{
  "n_layer": 13,
  "d_model": 256,
  "n_experts": 12,
  "experts_per_token": 1,
  "d_expert": 320,
  "d_shared_expert": 0,
  "activation": "tanh_gelu",
  "moe_layers": [0, 1, 2, 3, 4, 5, 6, 7, 8, 9, 10, 11, 12],
  "router_score": "sigmoid",
  "normalize_top_k": false,
  "routed_scale": 1.0,
  "balance_loss": 0.00634,
  "balance_bias": false,
  "router_bias": true,
  "scale_expert_input": true,
  "init_std_router": 0.00706,
  "lr_router": 0.000305,
  "vocab_size": 32768,
  "norm": "rmsnorm",
  "norm_eps": 1e-06,
  "tie_embeddings": false,
  "optimizer": "adamw",
  "lr": 0.000904,
  "beta1": 0.9,
  "beta2": 0.99,
  "batch_tokens": [16384, 32768, 65536],
  "seq_len": 256,
  "train_tokens": 239200000,
  "steps": 6399,
  "dataset": "wikipedia_en"
}
Below are experts of layer 9 (counted from 0) of a mixture-of-experts language model. Rows are named router (the router's row for the expert), up (a neuron's input weights, with its number) and show model dimensions 0-255. Each number is 128 + 32 x the weight over its row's rms, rounded and kept within 0 to 255. Numbers have three digits each.
Before each expert's rows: a language model's description of what the expert responds to. This comes from a sample of Wikipedia text that the model never trained on.

# expert 9
Description: Prepositions opening time or agent phrases in biographies, such as by, during, after, before, until, in order.
router:163118076121103123166191188129163148131151099121132148131150181181074137115078154182136111124124149130141073079130142117135143161171140144107117163141142129123186084158191083145129129130119081103114126182113154115090115168105097120081130095152138129113158069074139120158173115117092123113089054148106150135140120133161160172106112093167118103122159119150163157086118083093106122189087126106160111111141115117100111200047096133107169163082092183154136132203132128108125145144079138134194141139103136144200170137123130156138135175183195108136090152129121097104091087107165140105146170127133148159085163192168094100090079169122143095146095097110198111136071127180180099125077141140123067093155086144167097134110159083175092125164123109093178095153133096063088125178102118
up0:136123132147105119170153070142192168144168146161117080098096135143125137098133124099141164136143055125135110124112237032114121193046095107047068151141139114138186143095148166163107109116135116102152142203083141166135113215149131126122107149203078159136116121098162130118146155147083124106124121151135150204155075153187155123150102102103143151119104148103136086117138150131219082132093078119159127128186112152106078135144123105141137151090126136099097173132147085124131106130193158104101121125136088172140153166142104164098124134150087097110098119164147066074129123107161144110136110128162154161161171127144140103121060087104122124143118105120156118150122112123178152131183117159110081143144146155071112161171120117151088145112174197171105090145114159092172081177144110

# expert 11
Description: Goal minute numbers in football match scorer lists, plus ends of surnames and line breaks in sports rosters and tables.
router:139101084120159118185190141107131124076152135105122135145132127199074157139086153144144138178122122160117115098195150122126172113122125122127141133137103109121160096132156102167134117114123117124137061151079134113073098123079128144129108148142107138083177085141126162129171118107081097070099061144045176125173116167126134169124113155174139112126212139195171117101136108132083120168108109153145149107123148101166144210113119103135180123114086196151129141179109099125142120085109120126176108162121129083170156150100117193179108150167166111143110151102091099066125111096207141048176129098109107078096169174134115139088115188136165098132130123110210110144085100156175112146088142141186096075113093187166132112131133097167072122161153140071173123198143122114154139137116144
up0:099164099157148122145093136070153177132121161124151087073122102102089058110114139150145151118135161175116183109107124083154205188097181128184073156119127146070127143155067114068094057150101126145067150051163138114124190123159097065066149101163169135140084074104124127122129112177105119153128101053122104117138110145140154147110122080089146087109117125146072148152134118123136103114153170096095153097142134092158076108165105127068131124143097127094145083133189102154121137136102095128113145152164077181133101138123075131130118129086156183133106149164149081126137143147138166125172134051135116131140107131176061148137168149151204112157172127138132076102148124135170172163110107104134076118134138123142070138163082108110133155096118122086129089214121138184125172149069138

# expert 4
Description: Verbs after there or to, such as is, was, be, make, give, caused, and the article right after them.
router:170078104093152121173194166139134124080148112158140136136150149197096167129103167134151116171134092172107096103178171122122162111157100153131145148122106105094151106155161100132130134120135116146137128142087122135080112131103157135121102115148114149084199089136136145144175130106078081103059079137051170131159115167140136154134114146169140150113184169154161133095131106111085112198115134156168141119157160130152151175109136112116178113077116189151152124166090087116125117090105142132166116149111124087204148169094133196169093171198147107137080164090097096080114105092193138065163106101096154108073171180136105119106109180139165094161130099104202085141076103157181097160091146133182110075117085145205133112153114106186092125186138137096146166166107110105137140190125125
up0:122146111135173120177178130150187147125185090172165134148103149133139077129146152117151083139139189171090153116158137117133158162100180155098169088083118109132115057152192136189106111107091140114133129158123133122122120131068147085099064155129164151119091202115114166188109125142110149135151158154117142117094160087129082123051112150166052084145133166162074128175096145158153112123149106135105068164110157136127107100113164128123059107120112141112155159140150159150166087121119110141096085116103176135170142127101168141117167138114120177113107143146093114168096151111098073165113137115159098164093113145135114118124146099165137128141097140094121145233070117110141085161145184153176157134097117196143123094122170047152148111075086095107107106113089142217168163220106111

# expert 8
Description: Subword pieces inside Slavic, Arabic, South Asian and other non-English surnames and place names, such as ov, ah, aj, ik.
router:124097117141139133160159116096149136099142106168108138170127137149130135149102119139152153165184123161118122122179142123143137096095143096130127145145061119104152081166125109103087112153123092131149105081107111110141126154115157155136100101138156150094187090133192109134140125082084123103077095148000180136160147145112116137123133121170142130125166124136190107067146122135094108130112088116115166113125129137137124164123112112108154146111122184151147128180108112123152097086126143142144137161102115121172138176135098184137069136151118092116140142145111067092124130140139158074195146128119143091096143141162167106096123109126146067119161135130255109157081092152174128131088164137192070000110103153176155101123129110181087141175157119090143134118121166103159133163122187
up0:107170104150091136115112095149131147169164140140158157137079146108118036130180136131097080151185131117116171128115101054087119115111153126095086153137065153155123191092148113115106070074176158099161096119102110134105120113144135129132119107138098097127107141096159162086104163130148092156139118170109195096120134115128111178118123099153117166147151093091126117108082144123040153077074098112117140139088113147117134144131134168056108175131139084210127149150131154139182152115135194184106152071134146103114181166087146119116128062084143150103148113105125167114094025112159150119073132146149104112127110137101139172125155143134142160120136172113127175098144162105107102240137151114095140121185128168140158110080180119114135108144107113184122149113042090078174064116157141

# expert 6
Description: Scattered connectives and units inside clauses and tables, such as the mi in sq mi, commas before but, or, as.
router:150084099090143105191194151120133124087143115139137135149138140206099170114108170147153115162140097180109099101189147115109160088148095158114134164138099100097166099142154107125141117127138116146127100153079128130072107123087164142108120093153112142070188080129135142155169122107074096096081068140044184135162128170126127157129108151169124141118190171152163110075126113107111114178120127162177136114147173127169145184104142120124182119092100186154144113175094094120154117083091144136155133155116105103196149168090115182150097156195160105122092176092095103082109110100202128062163105104090159106082174171125135130110118182144137084160127101113201086154074117165185114151092130132189098067119090145181137126131126087183095135185159130085147141169125121117151135162110142
up0:108150144119166151138124098084083135182146119137160157149096115113166087093064135088172103114089055181149145113181181086165148071073173179145139081095170135099108095172150063184106124093101151109109149149149141157133127124092113114111157142177111150144165124157133114158091109178133178204133139182121144221172097207139116065096099143101138137106148147134146125085143073112180140130128151112124068081121148151141102169143179074187108127145132099116160102137086093105159141103129155177106072136156120178126217159118118098146121093135147154150114150129149160138128132179131127146134149108158164139110095071159133124141164127105107099131083106103110083181141134065210143145163090140098109120157113065107109155165104098139083152170139128157148058104110144114176178124138114

# expert 0
Description: Nouns, verbs and cells about achievements and totals in sports bios and election tables, such as won, earned, career, season, table pipes.
router:152122074113155093138139134127131137120133119150111150082122140174079157145099191159143122119127107181126131143200119111142183108150118089081117137121143127143117107162159154140154128146096093152091152146096143140093085106127173131070099076186118093115173111158113178173190160132068106103144096130058172173135108206170118168133130173128131133181137154116132167099109156071120141148114165175147192097153162158174135185139174069118174112146126180131140081170100127079132161111058142106139121145116112114212151128103129156131100169111179153140145196135155107148084085111187169086192104097144081133110132147097109086127123190172166121166110114136171084109071167139177101178150109136161090102114067117158088130111159135153091164163122134094165159135149100147109186086136064
up0:160152169101138145167149123106149178131105149105105117105151137119134087111142122147119162175107082094137151095127136133076153154100130093152098164118125115040117076120115079161139191044092145084133182114085199141116149123098109180111151107142160134167060149168106113130135121120180210111197134146108164155135088117156113142088089149129135105119104154127131154148183051149146124127066126142108104195151172101113110131156150080133083155157203133146111144125080106126092125098081104151118146153088092130135132176120125114076118100121143119051117157130141107100158145121126100138197124112106134162091125100126160067171085121178110136097153135064133135152157143092120154158153129157177115106157131068174090131107148170126196119081140165179222148063099154192167148088133167

# expert 2
Description: Sentence-ending periods, closing quotes, line breaks and table pipes ending a clause or row, plus speech verbs like said, stated.
router:134117075125125118183201177087144123118161080128143127155109145205084149117087141145107141161142088138130105100169180130111150133160142146128132120078088082097140077165147118141106129150133107119136104131077141112081142142117139137114084115158095140073185102143137135160174098103108105110072078151065202160190119190135155158079113150177155130121173151157157112087120092075111137154120105128178126098134165086157140193106129124140199094112085172110158131172116096099106082099115142103171131161116126130189163166094144162183125129173184118090084139089105103103110137085219151083158117104047149090100175156155106112119162170152142095136088097119167123177093071173139115146089132166184085129116101173134121170151128124176091143184107140082152102190113113118143124149114092
up0:099121107137168141107181111101121133096063173080117129166121147126113057162128110163114078167148125133144161159107118115147153116107147119181113219114180143208090093163076066149093115107112160126093188119152104183161136203147148120128101121140125136093147115104132119180101131144129104148103093094128194151119096077132079158173088131084156148150110156132116124107158108123151122132119132115084134138047113071129148122126110154140113191134075123133070126124156141115074167129113114118086181166152129096095027100158126170084100156074152186185170144109177117125097110145134086088141122111139071126147127116129087136080089126086077046079142142118150106078142171131141202136188146125161121129120123087164139117121171117116074114101167130101118193149136193123171124143157130

# expert 7
Description: Subject pronouns, relative words and conjunctions beginning a clause, such as he, she, they, who, which, and, but.
router:097117108071149120173173133110173192116138115085174162142099115201058144095126095134053112160145137170103088081182119130103155083155088175106083151147098136098127086123120108137127118133165162132113089152068103134064122096099147121108118139104147165056178087104106135129126140129115099100102091127032150115132119133133144144150080159158124132126149120194121062103127112140148119178102111137163129079135155125125159171141148102093158116108107118129114174120178103122105081098138087173174139150126160092162160171119126132193111117172143121137121176129106154083123164100180103072117153100077143091130153229170110112155128235146121129113114119133144084176114125130141116167094166150150095028094096162157173124110121109206080152131144132089128134166128119147171115110083146
up0:150102123141076086162116125174138150177175109127166097121118131125143105145137107097136167097136161134094109082132088075197095124174175131100141102173167174107141074147201102111146184115149146162101107127154129081141174176109078090108082098139139139158158110117140101119150149093114159093106161100103054221125063064122151088095180121120115087147125120147145068118086108074096154093116156096053133156079110100128129196163168111202123111099111137166138138126089149139111121178125140103072172105113192101138136082124096147140069166100092044154092136161096108096115099108144136129112159113105063129082133141165111146187160154182102104114166094104128136132092146139107110113095128124095130113086127093118078059106131124142167166179096121135197128141125167142128168162159137

# expert 10
Description: Colons, slashes, bullets and numbers in infobox fields and measurements, such as Website:, km density slashes, Preceded by.
router:146079067121094090132129113115161096066105118090123151087124124187105149144156146095131112094103135092091117163096117090170144098152121183128093189073119110107137116164156147094133141144141085150130117145089157145091148138084147130096104104145113157121137103169149124128226085102114119176121135104078168138129098151129161126136074172115180099172157206117148086066115138107105125171147134198144129119135167155124184154152087074116135153110165179084180109151119132127127138081111100096122195135124091156158118168131157137157129170156160107155087182084110056105105152155184206124137153120101156138065174128114117101128149192190109046178068065123196136138108083146141089096107081133133128104163051099120138123136084126151144118161099117147178159138117103130137104160082151
up0:096164175139216120117095098133104176102156154059133077153135088127104091079151107102118139171168136198117084127131131200165152088127059116124100160115130180100165084149106177086176179179130162165116169057117120103097102091171083071076074166120183139093182158161117120121116148132101146138120129109137137135164146102092105133177110089159149074103154072197098122130134112142127137140120115169119129181163086125116115126136103125069091082101191140186138085147111133104201149153095121139118142121189186095075131169101065137129114130142089149184164114129123158115152137117124164139094146107050081132097175161118117130137092128126116148173135127068152093103162095139139158157083114122142120135113156122095098131144147104172110123113143146136120151133061092199155126107072121

# expert 1
Description: Words in opening definition sentences and infobox fields of stubs, such as born, located, family, footballer, and title equals signs.
router:152096129154149126118138180125110119086136110130117139118163150166066166136148110182140085164141075110098162133119125148088163138137158159152164162148111081087131130166167115143143160090155082102122122166089148070078132117114133158124152154137103189072136121124103131146175098094166136113153096141092164154116061171181148130113109111173136186125181157139179119096104107117101054142138116159180128147108150132164140155096124148157150118152147188139085092171139041144176131148119133082183107163097111082127100178067150128109131117220140121063079145079133108125123135152144159106128098106109114136108180219119153136084155224157110104149162137060191055148129134191193139135113091071161114087149127135142139148157128070120163127173075125095097112129102115135155130147094167
up0:158118101057100139124199137152126104118104139171158110121080119121095141109130186052123153103115125150170092141105075125170179157140087115130138113103132138075137150103139093163071130189138107102123129128137155126042134126087187119140177172142043097091122114129072117129156121141115165119188148055151133091127133157128130177085193157101158123106118122133114124153133170149090160147112098112150081099130164165176113180171121130129195123138069152092148164122118124160101102176131104051153090124246154166188069171105117130093126098107095128133123089098124115113115110115130199134067139121139164137097109128131144109209157184136125134108094180189160094146126116154074181083138135138105104091137071135093118119154108105160094164139101101158104125146153133147114186152119119

# expert 5
Description: Section-closing breaks and == headers, sentence-final words, and word-final suffixes or nouns like ed, families, also, However.
router:130126096148117128130161214085117177150135070152159127140132112202112153163052088109067080125138051139134160112133134098104155113125109123206107110131145081142143099105148109104087102143147093174166110116066146150116133122090108120107086136138085166111150114151145121141170166108116138157115096186068199152207115179143173143093143133143161191106215133165157145103100083083165153162110093118181150139157155094169147215089144134144152090097152150130149125158095074069096126115130116076158151149123071157148195136142149163179119125152139125111098116114076134111128134082211160129132138120072162099112183113155092109133144194142103128151115070119156143166119107155170109123103088143154094119118093121099100196148137078188095165129164142115145114138120104133121101128123105
up0:107137122146118085149141113149092137136127187135118237159118192141167163102097176121155196144108099209167117150134085077128170107147136121167140115091126107107169108134062142202139087109136157121145192175140122136100106167103151160182109153166154113134098117087099084089117084088109104091129118146117175170144089118127138074153125119057173045138114135167166095151135119146170129143095125154103128134156116103169106121168116120151126129142127137092119084140158125132172137100133114139079169150059131061123116132158135130098089122091176143108133112115099108113134143058105107126144152129149163108123114132111062201119049090154140132076151131151130101175111126108104192161085089141147115126181166142181138142107018164108132087109114117186174117174138191177143128106119130

# expert 3
Description: Capitalized nationality or institution words inside multiword names, such as United States, Second World War, Royal, Soviet, National.
router:110125104062130185182180156166135132165151109094113131125113121148074134088123105109094093136123159127091154134133129126135147155142133098159165146127085101127150077132166141159186087086141141101154150166101128113140150167087179136114139144121108127076120123177135139123211093044121145098143077126117149122126123186084144103123143159157141102131165185147149108100163070093152137167067100154140124153131144069161138167095099136146178164157179141142154112132156112092101092091079129114121130140125124137114189165134108194133098174198104072139107177060095133077100094098164107125130107140061110092082135180159102066153133193127125110137174128113232121130109109234148098129160149142143042065122097150158116138119173117179154163181108138119172152134146102104114129138140103
up0:100167120130157145128087065122095121109065106122081101155157150104173149069110102155121152142110095149163150141046146137075109139173125089108115155145105133181087157163145069118099158146151134136163101116133169135136157105121124099154189054103182163112134157145098111109180179140163110163130085202120090078164141111167076165145044181134132102242080120067138123098153153087068207136146090140127120144064105069191181148113152171076065128115128138140113131146166124149125224115120158127160118119138152152132171118102101106097095114138143113162139115135102143140156129138177126105124131173117117115104116142093158113125129127118144147120128135127138074112135180170027125107142141169168142142111117091104086142091078110163144151115182148125158150156114094138120130168151159